config.toml
d_shared_expert = 192
moe_layers = [2, 3, 4, 5, 6, 7, 8, 9]
router_score = "softmax"
router_z_loss = 0.0001
lr_router = 0.00133
n_kv_head = 4
vocab_size = 15812
positions = "alibi"
attn_scale = 0.125
tie_embeddings = true
beta1 = 0.95
lr_head = 0.00992
steps = 5584
Below are experts of layer 6 (counted from 0) of a mixture-of-experts language model. Rows are named router (the router's row for the expert), up (a neuron's input weights, with its number) and show model dimensions 0-127. Each number is 128 + 32 x the weight over its row's rms, rounded and kept within 0 to 255. Numbers have three digits each.
Before each expert's rows: "comes after" lists some tokens at least twice as common just before its tokens as in all text. This comes from a sample of Wikipedia text that the model never trained on. Tokens count by the router's weight.

# expert 6
comes after: " the", " at", " The", " in", " on", "The"
router:110150121113172117127128141136097106096099080109051121101112172192101189136172113093122110113140131120072097106204123140113136120143118140168137143121113158160095149150138142166188126096112122134160131158110050134116122149159144189105123160125110124136175091164134145177135126158155149106134118126118096135168170089036184123095105103124129099103146140159109111130156166136105168113138
up0:110130101107090168134146107109136071118136086124201068100187129076093135162178169133129149157088152132152063154139105139116124131137107110151171086064123082114101111041092144113120065079152100156121106096150142132121057159114120144090165124138119147120107133129116112068093105160162136134152149118084120116091109189111150136146104175108100086130116153140138087131093124049166099075182
up1:128196145111159099112084077131155058074078118152122073168182112170084140135141122148070164156127180165142124108126168174161161121120118186172118088141156145171122134149081112194127098072174160144119184132105163160101101115096092156147115160140105091153081137151163174181159128122154153108189109129099149100053115125072101111135114057124128090138121122107091052188143120150157104155110
up2:170134157118091090127134088152111183080142162095099134125126145101095137136121138107123079102112177082121086161174115122122119104170173170108095086145171142075121119123112093055123098143143141109163140053171065146183080093153129160138189163142121138124171080079176096091111135174129121077191095136173120141149150129083135098068161119070131076168075123176163189150100035104131118130128
up3:126134143106133111129195122175078151148077157095145095143170182135082109127137076193090134087101098121116077135140135194150131103143125090165096090130153123114165146087174088135139118104139166073152120149115046086134088098164120108116152102139142095069104107152175154084142174182136161141188168167152118166119113098093148121168116094121126169125151133119156133068142114124213126113094
up4:120095139087125106127113089107133148190126080135112120132152124102114169189149126111117159143125140127081118103144110169193133167160156133205105186104135156127122121116155093156124152092182105149078144098063126095138204127105122170137128153157076139087135159108158115115156161086133121141092124137114133114150112110073103147164111106169110132149205136137119163100143203153173114122092
up5:106138160128105162152100176169124161175131166129151130134140141172102103112131165098156077137113136128131113135166092143149106182136167108180166150078119119159158106154081070104127124154158144181139130081148162143138143093082161137136147137082151122119138097108156096135146150115139121111135076158097137150126130140104094102191132055100083087144150134157106130112146155075170113132186
up6:209133050114191159143123103126142097103141133151161142150155177196119107128148123152154112158068166130166136134108125149174086151098137127123154118126133096171133083119118157158098139092080113137127088052093145137102075131176146108143123078149138092128133011103133198162122137152129125101148118078138133155155123113087152100142124109157112177078131110168104112106109101153125135112172
up7:136189091146128105106134172072104131142103095140143145145138135137114120168151108098135122118179164075139129133148081125128104108108122139171125106116111142123140152111153120147110101144182106179140155154163099150116187152101140132180091194183104079104119133178082149122159110141136123155105072134126111112155162149108097083157181136120168061167143098144119195127152110151066142064139
up8:128076146102162129134114191181124165069146136127089134119175185170107091097097162143125091146152112150139123125086166074073107114112153185159108139129082086155147137120106105155069093149136110113104146123104146127145085097181103160195155150105157105147124109173141140107129098104127165133112133157064157117158118083150158162131157133136115133128108102117117063103146131120092118133092
up9:133100116148177043151123134142125049168123181133130117134143116085119157118136143080101137131118173120110136097157196107071088135100125139134149122143119177158196152113136141154118152120131165108212118103120074099089136164142160164087135118122094132112177133153163138137117116104109135130116137109096116095096141168174128172114082141163094127161140108135091138076126077119120169148156
up10:119171125147178097175099141169123155112112061080079136121157136165077168141184166142137105061149202133138142109152077103050142138113178144145144110047119149167066148075161169193115126057137167121100124092112158118157121079114120142160125161166133129088139127149128144183107124169121179105111090105116131134120140147140131127175127091140065084139104140188120084198115184201142074117129
up11:124163134119159130157151105102115091121097107099148161107170131129109159139178115123141190175177113150191064095140094139081153153137105109154113172149135129077139082144158050143160106093120047212083136166156153068131162109120146202116079105103135134084121156156152123150180122129134103109126161084130174083144158103090084170194093150104103116129157094130151146141166145122181109113148
up12:079128120088091122079120114145045141171095150115128156112105142135152184126140115114125157114126149087120112073168131146183137088144108089114136177156186154123127082102140150160136103118195111187144066188138077147129103145134116112110148152109140086162154154171136123073206101130146162135137048109120098181151164103074127115129148193084124137148156169124120142105147117142110158091105
up13:138092100174130081118084170172139115089089143162069135109064150104181079151138128100085158152186136107087123132175137130108091094157138153148086134166155116114176179167109133099100165162118116115147152114098122158122144099113132184059139075051092173169155115201112132197105158120065188088112138150129154088118111121140083132126140084198138102147093170149145137158167168124111127078108

# expert 4
comes after: " |", ".", ")", "s.", "a", "\""
router:149140125138185054073148117140098143103134126118132107164139141138133178118091128177118105104082150096170112069187142208137097118131136119104108085148099120105093122155109095080077122089109165167121064143115146104068156122101145120204133108132104133125087126114109129092141108082151185154118127074113103116172165177109157186185116077128095121126139221144146134120128133127168101124144
up0:130055113145153102115120135128151107072133082139134156191112159164115150160109134099123198194078114097173161068134138135105084206146134124137091105111055128109181094090141073145130133127145120162161147182121175131137121091133127191176131101152125118081088097101112146111146110157176127165146149085087182106165074181065114119201108124121093069132174130104148134038142172158114145147182
up1:139173183152119087152146121129081093154132071186050139082134100124127101143092205076087143080103077113132128143150095148168161131114135175085117176106186121139159196074107093141117118153102150102126139162154121110165085101128136075154091163126136112091106133104123149162125142138112145153139141145018103146153134085103088134105114131085144105118117154098144125122105151170152135177134
up2:101089093106169167087126147134181102103142155215174111174129120105123169113095139133123123118124165132111166129096171170138120123111099097124119114089099113111094067178165122165166115134118098123112125107139224119119100144103128154105157172067155067097094142122160133138109120163162216111125096108094185184093138122089052107127136114144145164122127103100186142135112182133154167138150
up3:147145120151163144115149099156162144109100077075138156066082126160175154125074154150179139076128142106102144098139085159113131142162133166108176077110074138094148151125169138139099118112089043155151108079126159132125149173124162115131101087121103136179049130159100114107098108148099177111135133114084073103133144177070091073156094159101170102150136201115115114171183198185148103150088
up4:148098132066164137113196096134122078093082145153099159060146084164180105114137164115124120145077171179126163117152129115168123143086123129132175131138156094098189139132141131088122145128195186137156141111109115159088066075157109121151091168174134166110105132168109162145134121119163129165135184096066179132183108087126181147122151082168111143113120164109135149074112069108103134143118
up5:096128139094125115141097147211102118115162075116106136092082099093084177088135123098198145171141136028180212116144167097154143084178120082160122115085117138095137136224109152100122090139126132131090121150059051117144183104102164140118139115159108044102076150175119118093168153116050058142145155120113089112126161115095089116087155130165101100161146123095102066139134160134121118143141
up6:192114094135120125167166148145136135150082174128160152158127114104146180152137143171139127096093079151107162095136154118156134161114116159091133132123176113115091135088131144114115124070143170136159133112125129121093135089152113117070105136162148120173139134201133140123123183063130148142105080067130151093179072162118125171144144086092121152099139111105125173117194117077160124151095
up7:081146135149164137153140120071095098062151169127155117120156102197132172186155111192138146127151143142149136095102042154144119110141104134139176093117081155101116148152173130178149115081131106113102133079130166177165126104056107097085148147113136112139181124137132064123124137084105085117108139107131106139122078126130115163111084159109151114114164134136159137069155172134151101082108
up8:113147113140126162136158119110083102183172136138083094135181129158079125137122121115125140062105136118097144150154142187112196170104053156123129143101054111129118156175102103173144124082123136113081123195142139177139179153143111075125132095116104121118131118125081135101178110126164119186159108180157078099112122126149133156137084115137131175145132158136115129090123159110146104083111
up9:106121108078129133114117068117128210115087180113157143135113084165111148208143118162155090151087092125150160072173190180080136105142122155172151099143199143094137158116120081093086131081113093157118110172159126172118099137138109142133162078143162145095130124152119114124106091114165215135127048107124152083181153178044086105096127135138129090091133153130099162158133073152154088125141
up10:141137127145067148151102166143122184176136176148170230187153128112130136103086143131091129149144151061154123129123124118142095104124111077145123117135133149145189093127112121147150125068156141093153138154149185133071161086092120162122151148060081133109062114127089110135149113118115139122057141080155056127119115140089145085119110146155118108131083109150142156179186138172123146161156
up11:145111136102175108126095114130105124109158154132124166106101112137138186123077117105123148072113126086169171154102134181152140108136070136131128087128089139129129122123145128085135126118125137112154144069092140088094167124083216150068119163100115124107063151162153142176234169131035162075079061121148108090121165117135159157091127088205063120138153150129105166170117151113101165109112
up12:136102086121102109130111194128141178099119122110095135166103124127159102150168139072162063096101152141077136154137130107102183174088085099111148071083080117168140125191156153084056114073174124181115131151158163162094087094173143154099126157162128127177153132169110161160139131150105173104133154114088101123134144140163103099149164158205144100105142134148133145105167120100159071088170
up13:150159205156135125125101148140154147175194150100171129113105180164151101163098122154118145127136135071121135152117119121095117123061120113160128115168114094161134114176136151128188139133128089072140146133117139098140114110143026185080095076163129149132203186118138116106137081127075146118142136139115187150069124193137086112188172140056181118086082150121156108121142114177125138138124

# expert 11
comes after: " |", "|", " of", " was", " for", " with"
router:035147099111108162085133095149077129124121155121131139115130082140094145149134148129060110139130149080034145117181131138122155156163098144190107059115131142121107105068126186168115135132132099089105166071121156146124084161110157140091157135127164115149189063133166083155118090132191152103110098122101141146148074048102164129133077082165148121077150127096130137114163109093160134135174
up0:145123139177154157152141046160106142097103160090164126169137158089161144183085113139148157105157128104190138105075109140102164079123178166114138132095170230128173161168105147172098123153141140148141065160073069119087137187108187167107138124151140138152143162071136133123160177149070193153103140100164164170141111142096146138133068162103149150099099158112162141118114166137166114086114
up1:146113123111127131163101117122139132117145142142147153103136124101124138090174118120146133087169182150131058114111043113088102101136133164170121152156170095083118099191133125134136152107115118070104178172145121162165163094151107119082126165073144093103187053147131184165121150116143156110089145190095107096180142140167145127164109062124117071136066136160159102130122083151165116161101
up2:136162117112099121157123135130134177160138127169179150072086126138082192097103138125078072156119223112106146097123144084132118174127152136128148121145107147150107102104131166113147118137136126170137156128113118121179105163196089140099115117104119103115169138146071093161052090103143120111089098147128154162167163081116122105086096116174202111159074196092120159126101159119195165128174
up3:177085132139158131145118109114131107094112099111137169119162100140169147117072134156159103100129219101110114127113149098121145154135126153092095104103098082107141114133210152108093108100075098151106164114073119130092152121130144092141146107113095137189143152143074081104156123122125184109125142124140091152175126108111088136213125103169129107157155170100160170108138145125137123164180
up4:152082102111068150172141163170092141107144142061141089087079123152141097125151117185077158113075197099068150181113138144124091148111140172090161118129136175155158149178115104122166131071135124109125100112091152102164100052120173122142120089068093093161143124129098149089148127119103118159121128112164111168171094132117169150088104126154117129133166103102144126103135131120132154101165
up5:175120132098154180093172164090115193076130125099101105176177097126120121144130115134131148165127093083121143107157154162074098093094131111171156132130126112088214155156114093121125137139162129162073143140125134107134140113080120176149098036132097174131075111093197094107103122101183116080065060133141148169107093131106129123185136173165100126068098174128190110060144099165117103134132
up6:111137174129136097168096129109128100152148185152087100202141098135120120114091149124091102161096134112150100099182139160171157152196125139125153103096113114125091081126130133125101138177108129161094189097107119191196099160130119113102150121115181116144141166132086068140147170114208160065155130115101118120160139129091107130107091141113149146165111135110077148146127173176201111097147
up7:112169139130143111113207149127158188098152145100082120100156128138154153147110144179160131133146164140164146099100113145070077189120111085160181149148131167113213147106114176160150107108120122107113098092169084098183113117112165174160128127117133144135113126120136121179146144141095109103141089108109157118147126061140083144156163110124140106120132125132170192157110148115120046061130
up8:092141112147095099099090121176182125193119074150075112130177095088124136166150121113051151150113136149108136142135110096128113120139145127125125094156085113159118150138090065110175113120117154148065112110152145128138104111131138142080121172107098140169128120058123135136137063086145165114104181122074137137124126167176126181134172140191121129103087158127156084178144147099121126153118
up9:102110196063075135149110175125117127172123133158173179094128102138095117140063168171083105173110111134116121114103166152126089110121146156107114098110173189124125164138156137147087115092164130122106130150098128087145088170114081129136103182085153142187127158160159100098119059114161154142182159102137131162050124165097108169075124132175154136099149128123201154056133133097181114135165
up10:124156118150137104120115149151123107128117167088159114123094136098126147149124096175080151115120154162094072164135176124126124130144104097093175168156142168113165116131165117133110089047122131163130168089126176146152061144057153137116099074062189108068100092140158100136105091116105132100094108030139154134138128082153120171164085136191134109145126139042126112102183149061119151112097
up11:123131185101117138143064100161137132124175208160174109104083197114134178145129156141117120142082121178097140152148169134172062102104111120139071130128149161134135095120106114153135122148180100118018070086110150103104069148160117112075152100187105126169129152095137096123140123147190115127073083106150126144165164125084145196157115097133134177123177142165080092150122118120155131129131
up12:121131143080183106141083127122190169139145135128093158162090121142039158103117081122150114108118125126099116159108137130130151172142105116169148169064129153138097134148130173135146163127157089129096120100040074171098096098142121149162118124114076142074221116126155094121098131119152170154083154075146121138143055099143144132134111136162163165090073112138126102166122126135097130090154
up13:161114147153186203089164102122184203146216182109079103131135204093115144076134171163113102146054138088081105099145121090128095174109151142174086099170140104138162128130163125110107128085130156101166140146150069114083148161140152159143107151176117158162148123156161080137158075076154164098123131130091169115123078113115130097110116183080124085162123086135182137167118095129160080131087

# expert 13
comes after: "\n", "\n ", " ", " MF", " DF", " FW"
router:114100132099164122108067151167057099135166185145057103097160140164108090127157089180098119101097124132102069139105133156110057207085194095111173096133170153102120130139110163114170129158084095107121152096125157196133107095167170112063110182086133151110170104155069133107087165119118140080087133121084138166197154131069117108139139119102114134151114095187119199108150115091109112142139
up0:138115130187054173146160039145136147153208210097144111171122112181141099145136179123110128102103179167136137086138129179121123149118126145147138110151142119168172122138130087161102129169087102052135140111084137095144114123182127147149120139150091123158169164151088141128149072073081135132134119143077143173117141113121105162119111112086160163144166166096103128156159179108177051117130
up1:174091130172202169132123193140145141149101074159098122159129119143186137094114130113106064183094126069085115129138156116150066167101163125110118141143159194139086115082099094096130172163135100189149082195123079203113095126116149155138101165143147158160128075119135162100153138122093087125139160159102051153168119154111187081111133067068092126081112139154143134180197086122105112070097
up2:079103114118147117130157161093115137111135097189103103093105079174137178128151095109117129177126070123087106071139106147103150136077119103128119130121069130205153136111145172154158070160132133114134149121136134188069156106110149177099164167127136113128118094146119096132143143158116074095134054138151135119145136125101098109112121111117169145165124137070132132123080210127210134127111
up3:140143160128102122117204172135148141125110122153102163128145128108151143136161095132115210114050133070131073124074139112184085160094198093100103108150209136139117159097112059106079068094133160187115166105090110127057126127120092148131109114146105140117165131095111141160085126185094169118063140098147113103098163140139112125141178167099164104115127091170141137213177152172167135104182
up4:154124128098121201091090111114127132146109149140154118134181132138105158130173144162081103103108158106135091137124140095087097137099181128142139164039178098115177092144114090075195081138139132073131093146112131170181129160149169118143049126060115101130117114176132151149116177135140079112082140127048084112139120126058098113143088111170144158115115127136149137151141196191096103049197
up5:141115110150164154137111073092124137117159157132156088076090098130077166085208116131128136127130121188125085137160147148143121166145098088047074147133125121132186087131120127167132064125115124122162093068156097143090059119122140070110174082158163075161081165088117096166162118106127145114135193116090141092116135137089056078107090094115115126135108179108118155115114124147129181110198
up6:095167099109131155136141071096118172117145152167098136109184143149134157135195138094097121177182126177089107144199079190130082216129170096138145109059167126063080107155166092117182159173166136136114119143091089191141193151176069087145123113102165147207139075150152146139150106099123201100186091129116138136125166107163120099099067153097076134069146144145125155122090120113123106142126
up7:066121175192140110154202121132115109147068137124114051117178151095118136063164114136151115128124187089133073153141122143073084153119177146104201135158089155146177122140203123116137099218133137125119126161152103190142144130176122153173156165160113152137107127167131082136200162138120129066136138125114152143141100182100151227132096101140150141137098130100097110159158093120145113143134
up8:125196115110142104145097100173088122113123117110139164170108132116076114159166075129093068131086140102127060174148097163088114173115170121116151139085139165150145134209134118096141076131107126092095143125106151148101077113112103104094088069080150140132097120218122079116160120143125196141122163121073120166138084100151128077115079160151163094120138121106117171137128123161098119144113
up9:162083140155184140117163072142134142158086165161111063129160179181155127071157131118161059121169107143114164160102143172076099179132164181129121162108086130097128137180150162150116097139170110093069075098109152175153142143152171118089048097148194146069119137171115158088097074128143143163084161142143084141131147144095099151190167134092113131117102127145134143109123109141172080110143
up10:106101101118136183122076144128131148128067193155142082165119155150102155135113131157133132085138097104170145114176177090134104165123163128105096100187110048112157099189128105171142105149133128125156177088117117145136046146155142141165116107112153071154161143098088138150101154127128163165054117124175096102128175121136113120149115156114184144102138209130052122176106125065085090086097
up11:071149141144192101176125101137128125141121153182097141146095087074151133167136136075097078181122173127081113093152128116146061211088140084181133161113085187157056143174103182113133124168125122114164125098119089130169107140199157160123101140142129122094162134108133157118146157107102183151063176127085140129140106140150215147198170124108130132121119131126131074135146106163184103124156
up12:159157112083124133127141119126121105128101148135135080149188117103131139093125158184102071137115106036133147077140128145131065164144164144155155128149156172074132100119036180143163117123124134146123199180050138138086072138130140132114127113115111111122159084174143142139158146141117108125062111133119123118099091148107138119076120113072158076180138130171095153130125144145138153084144
up13:165167083099146080137105175178147133122164109112127114134110107161121132159209119120111054131141143096077092125139171169155118155087102141098144106146166087124175156090124110106168145111131094122177102129124189117125157150095136124111098160123173176124151109170161129084125114129068155130095064124103160100146121096129090100077171092118084106078114090156045092095141128132090105112125

# expert 8
comes after: "\n", "==", " ==", "===", " ===", " his"
router:118107143102102094113129186101105104129088088085082130084128143094147169106156182150121121165147130131105151088133102096113099112106059087113139118104131101119116161131114120060125168141130047107143110078128071172099121144144047085188074152115102157098131148143155086146109097115190126129149188148164100163158141087098112136172117112120139136125173146124164162197147145109112176089203
up0:147136168082182180103089139135113127121108095104135088134127134158125101110131163162114090095091112158085135135181089137171166089101101139114141104123127157175087106110095178117122160103121082181144094120098095116183114154116135163078112041098101094140114165099167143089085140167117160156110118180176137106155073109112146122137083087063086094096172118076084095128157105158113100114183
up1:113160083145127145130167131139191200083141180096130160180137099099177121126142145154141106174170140077152130112155130162091100119158072146150123156112146105150080200174080150144142146153170071103155148118140154086086136083171137118126064178109073185183080191061111153104114137150080111139108107162134131104139119071138166134190119113061075151142113165163159083197090144140068109108088
up2:105150116084150141056114142087147124141091167110113145094164117156143114117149107114142163176145105134155145126181140138125214127061134065058109091072139146050097125173142143106118082148087139105162152070104124120120098134142168120117083133127123147108144154112108062086187158105120105100088056057123180152138145075119116160117135053136146166141117168117101108156096078110160139136164
up3:158101087135082116110159165131094125118125132089039081166150115119160104134145140140095096138147120134112183134163168153161146136147082113144183142068149070093099089112120169098151086200116139114161136022135100144147123140121095123138121179141167132160120120175138132116135105139145100142138155154133157096162123203110136158085113090146173111151108157155092105126173139133138154134146
up4:170098216131141100113124121117131125110074150206121145087120107117145133087131163169165117121095132105148122121186190120097120134177057116093152134139131186140070134110124117062114079160096130132140112137117076145091113133141126084089118112061074162141154059109153104138123086106151188157147098138130124086170096080103172099075117151144091116109091150093188203166081131215105157125132
up5:163114164131172050064138175135156134139093125189106124119136109087123155103139207202121126110158141128108130107142155122212122096143084088208176122161175086176132166127106095093128106129126158125201158134119072145095227149168149169130120116115111100102163169080165123125124116114173100093134135117136118147155154114141162161135165084119115086110153193130159085164117130159099141102113
up6:081130092119110120087178141090109152105080061183103168110180166197072102081136169179135088143120156097121148145148168146114143103110144173135110097104126075127125179064121132107058107160122096169139171075180103107172151147141151127123086071173105070112111146084093111157128155164140154114120107113121092119072164142168122116166107179142139116115189126149151161142091162126115131109090
up7:101130099119143110107095183149140116050164134112169152135153133099123154114172145183139115174127131070073191057114125188183103150104094082106127110130111112058176124148098152105134099108084117117113089096127070170157142097132167099123167161165114145145138121162106127143095126142129145150110165166116140139107150175083143141081080204151185143122199220140122118169084136088123111067160
up8:093146107120096128119127123175100113137152150099125140118219091061166127113181124126156084155144137100139069122156116137111047155111139116114169129153100182105123115085116096121153106127141132105075150141157104126038127118137123107140155090152106161036132097189085109104117088180107180089177117131100178162156115151120139115090085104123106169116162158100174133144185111109130132149172
up9:181061104148113107149135121118082148081130105113148135128145110153078159108114097195096147123095109155132137144106116113147130157142119092148149110171126152135090131159124121154146052150163143158138056142097104150159055103119128157146162103065185171126086095158159135150146159171175130106102086172127143094197167159119143181160103131110128132110103105159150161132116130132217126091121
up10:166084163139156089159111175077107102109160142096117141134146108118102146146070183163101098191105137150163160140122090094113122085118110128100101150094191109065119116113153133131137126139142096130155083144129149138069152159118089094151107120124139085168189189098140124176210104147132121131103194147198130156108127133136092137123107135115174086119083165161102127063137143130183145086180
up11:151126142124116093098119121159141085116060168089150134195050161147079091113109164139147138137134128135134103126121103153095119094132170175105111165138144128146128079155126098095103165077114129109185152113147112164186172118128122092118093178102145149122148165099165160181064166138093182158110115086186148172184111160058184140137033152150135144084109137159132121092151153091117131139129
up12:128129168173114079107116205106126120134133099128063177140130160096104121108096116135155117116159051175135142087125077137114077144103113103082077146151101113120169167114110171139100102110196111084074157172203146173108073152112073115168113129128148132176185105139140156133086119130133109173124094133162155140167176138139097162163128152125131186138139094101094103202094161089123150074157
up13:094177169142153118130135125103141152125085097158073111099122181184140109073157113118120081130119128163123113072077113172138189066127134116123105133151166106169108085165092163131143178140157152129112143151141081142170112168191111085099123102108117183134111093097166122133170100138151136138096051130162124104138075179104151149113107109139142095154188150148139106152134166150110146154154

# expert 2
comes after: " a", " the", " of", " and", " with", " for"
router:088126131084120140121127082135063091132123149068132089123161145169110093090135152114109095107157120159091095113156108109104117092135116169244129171092122104117118188084105159115131119125143086077172150081095088063145084136090150144138193093136175072125149088177170114122156082162077102141115134115186102177168125108146163141137171105084117085094129119175116132109131082128102158195148
up0:160154133140081101096145107145165102097134108068150111134148109098123145108152087151143190133209149118107101091111157171146163124127074149168141101111095176200098163108052125099092096138132178117129099150120147128146117133098081080148158131133107042141099089166188047091108126109161114121133116135178121088163084154131105177169151148101118086143107118136149187152117112099082150151127
up1:094176189111134102176100194160138077173123126104103168188145117118147133106111080154156092108109093058130118165124192108126148100099142109112172096152124157045100152170161116172144081101137142154119224136204125087131138145101124124121139124103182134125108095150099108124118145143143125129116099192162109152161103156098141085143104164150151052170100153120118180108110131136051111137163
up2:114120130089129126099196112194192068150187157150107155122138131108105135100157149088116140128099104138108113159142076126161141119120114115192165131141078119210109138154080155129121112052130083178116151208127127110145095150105117131178081115121075142106108183131124145150183115128114108171129136098138151195111135162121143140156109088196082151113142161117126097072148163108124146086118
up3:096111143113105116141155090115108139161139183108204130104102184146076136151108105190124134152147165082124127137143099124136120100117106097097139140093123086135137131122085124167101082167143135115147184102077137100120116093124133069172192106124160172079090114133150115122124159145071129129119189096143089195096123132170096077146115128081119143062156133208114118069152119135157110119098
up4:128161142116112162147132104125082179072207095110107112121167093194138111110113110180127146136140156143114107142078124128121165146147136135144180116111154162119086122042117125104152153068209127162178136135081121156160132126121136126079183061135148166137133136175136130147119170090088185190126099133127067147163154109126140100119135191172192129077098091182163115181111146113146114125152
up5:089119163109155116122121140077144154097098168142112175116187126107130147083150098137132152164110154176176106128066145160099174087111118132150075118152119130091171150134083097121161133119163100132078147134111108091093138135178104082096134070121196085167133171164118136124074096132111170176124156200098064129138145100110069095155121155121072099154152115127164143113178147161102208148155
up6:087174159112155112119149102173126119080130099084072081128134126099124116099047114142139160158116133157070143116082151123088123139118129076138118125129062109106137125149138142140156143107126028133120131113074127178102144094126075035119096176087138060141148094172159097093125076118169070173127109207134152146168219142164092129132159104128092119088159169120133161082095160103141106185142
up7:131032143143153120143146100086099106106115125115143075178190117167165155127153147122164110104123138144103129138184164121134100140126076092159123150139157127101113150134150181129090128155132121084136131041124107168164075170071107138082167105138120087163116116122147171114093117190079121203076086112202118144140146118147164184131131116170155108111078153161132099134176105163121120128202
up8:120028150111160166093123125142114099128133073108121146119177140168165163139151040176104146165152153127118088148116135128079132101165091155098145173139118155100160100180132182107119143140163142157144098098138129129097090149111110084140063136167190079122188169188135132105160122098128143131083124168147181153160110140086111150158074190123101106128108158144150171135127098154125117071076
up9:117108123038134126127214130064130064128081107130101130079125146182175179129118071153130086161121124075132169155084127118140136141157099130121076126167168147163073120065093098142136142131158144087141110118085107129157117113104131080102121116171128140177162146147143189088136143202126133154099158154139087149158041105127109185156141187135143137173105191095132087172139113084146160151111
up10:147170115149134211139118141119127085149175093093136123126145078140133216143121082112086119101149113126111161116137077093171116120156086202130148180139134205109143169130115157148131134169159140136072126160083114090116156194133203161155124142147170133153148116133139146050096138147118121168114169147168143177134103133083155145097183138120077104090136156106072150154149141104156107128164
up11:110156124144110095099176137069126087180143143093118138100152207105127171135162127160170108114129133107103174112118100123126094161165166043120120166155125156133104167135154174162166130169096104126086137115049079133107139166123143167166152161089088173080169094140145105143108178128126147089149164131088124142117098116121134159098157058089150143070116150153164107112143109158133120135106
up12:162078119155111170086155104129127146116181115222096147076108122131092130205069156126114136111099113103128109127139106132093162107094104116132167167117171132183052202122065116112074087094143044116167160144100148125202061164201095164143163111140159113101147154112175150107119164116148138181071067107107115130159106154155115108108121124134122138123091142212126125121157179135129094159156
up13:158056118155143144149174134156141074139141090072144187186117098141149090097120120096105124178089145124138144124029116085067145168146048139194095118146175177124131167142141166152130154114166144139092079087097120122148139102130071154111120102079161121119115145136097107166161097159099128111075177134136132120156137149129116186178176119090183155149140147161184180157135111151161111117131

# expert 9
comes after: "\n", "-", " in", " of", " by", " for"
router:074176093115168160078148166141165123101120145126115112126122117101144131162120188144095166120088145137127132103145056127136135119175110133106140149071122204142084142102103168199129147123128133091081100129178139063071113127166154073137139083085109080112140172127101105083146082136130138140123180086136155127159138117122104092095119143130108042111137093132184140116135143128194122165090
up0:098111130120089108200149104108102130073165136118145094120120188164125165175101102201138134178139133134115148216136100105088152182089061140154175129112154118172153131092121143143147105118132140133096143132120073106104149161086126132156080115102121107166119107114107139088133136099121091098085123167135208136112105167105107088112120110121082142139132149136200144114201127134078104084153
up1:119084153147132137096107118149085150116134097144092099166166116144133113115135203168071108158073152204170148084089126098131084157133145155088123158112134146137161045077148093120169102170137181076098127115134128127086137131143130145158155088127153074127133194177152102111207097167154105089156175119103177142109164190122140101140053117131146129098080110095155128141060093076151108133088
up2:088143151150162180140136171168150105121152100133097109105144143114119146148131086137099056099134097118125181105094141216164128170099117078141106089181075155097143155148109135116097124141171170179127135107175112126143079161096191160133133096151152140087104154124094131138162101083116053206155115115150138133162087165100153149146088164187102118114130164176057135148126147106094100059216
up3:095105153115058149150104072166142099178110146128090155110145125136118104144159147097145144113085076180104121124130097225132119148214075152101167049127140152129089123154138064166081107123168201118089134115077137108116142148141132089184109121110120129113105119153116114131119088104146094130095113105137118112144166109124119152121156146115187096087137088144132117088176141164150138102156
up4:152103083081085050097168101130182103156111099161154104129149155135120198117103096117118141145150137134194135132119127111107110091117158124111139123110140127164108120150160110162101210133081109143093078128182065158135121121143149096085117128128187111122110100175188156118117072035129141160149130121163110166096140106111143120145111141105154083072111122138174190109100125165150170053134
up5:134193160104149177117141167111085139129138131162112125094173065117159175098153079139125086156152126109116181143166127225071062186125152128202132067099132144151133087100165130130136141117095147167146125144140139153150154103135059135146057137098145115047080086102113186128110174145140177070106192149123131155162109183108149170159122092133115161141149144137127115079110150090161122152174
up6:108184133118101130112204166107145128200109081074170074065135127147088131125088199158123104070146105074114135127113074092126117123099105125144189155131100120125137101127133150128121147183109157127135077168072184117126148117087103112122127112101189154111156184179120132136165160100080106183103082136157163083120156153135135128144094097058119131113153084118115052122139174127133160140050
up7:159086124177141132103098111110125056205153107065159109152124112106114182118144181086120085055182178129085214115096134140089100156172115154130182121133074156093095086174167112173117108149148117161171131132126110104146111115099132106138111129102091141045118147132075077139141085120118104086143129115064114156165102095110073156119163129131065115120142090149143146141083122123158145085157
up8:125163132080096128143104155081123101142088119105189125123152122097106169127101166106089151094156229054133140137117074160089093138130132126107130104076108133089124086148153086154186120100120125107139071111112136163112117159142132140185159182079147136175160135174124201126159106086056151150077097149170087145096097133093113146190137109072152094140123134133138123193051195118154083142163
up9:128146159088110146148126102105139203116097138087113154151142145110121119087136218092035099073113136199135196167139133179158187167180146105121143078133098157089150201166133110172112186140139146139115086079162033102109105153147169092157136101155100176113150141105116110060103097183099157123056147125114121124133198077156118055099105096106144156131181144152173116203128146089137124086130
up10:218149133096074130088136114087119169073127158158148084136218170159100090131145139171151150104146161129121137110172114172111149088128175145137132159156118182150123101180222116094197106122139097158137182161110093157127120171150139067076053180136110156178203177102158125164143163122091101111132103141116117134084165144103138085108071132094104096091097115151207139135185114136130133153137
up11:155113130134130070048193186095149066175202114152130128116170190112183110107114135140160119103121135140094156142091122156143119081085079101096080145063156111156110111104161132079149084134114110110106135096096125070134113117147142092095179104092127080133131125124135113070104142080128112130133152136124156172091145086094079064075112069138203107136139133090148094086124096117111180152148
up12:129130061199095090146102191125164186113124108060098092131157109126167063126118097135062138086093172156109130111191109121120178101107083193091122059097189138109146121085179133161131087106131157113124090159114092139087070138087163142083114117147157125190112079158120133130107130110120142079070141125091175071127135110110124157134129086115076118148141137114143135175148168127082100183127
up13:157188033163125178114130119072074147134186112136136154135200114180129120162127110163139126132130116129097205092130082165098120056168066093138154123078130134131074100119177144146131154116144125146149143106066163083131143143139127137113083149125071111133092133140147158155123143125126153111133120135123151112158142151165105077148165065141112098095078129202125076156138161129066142170095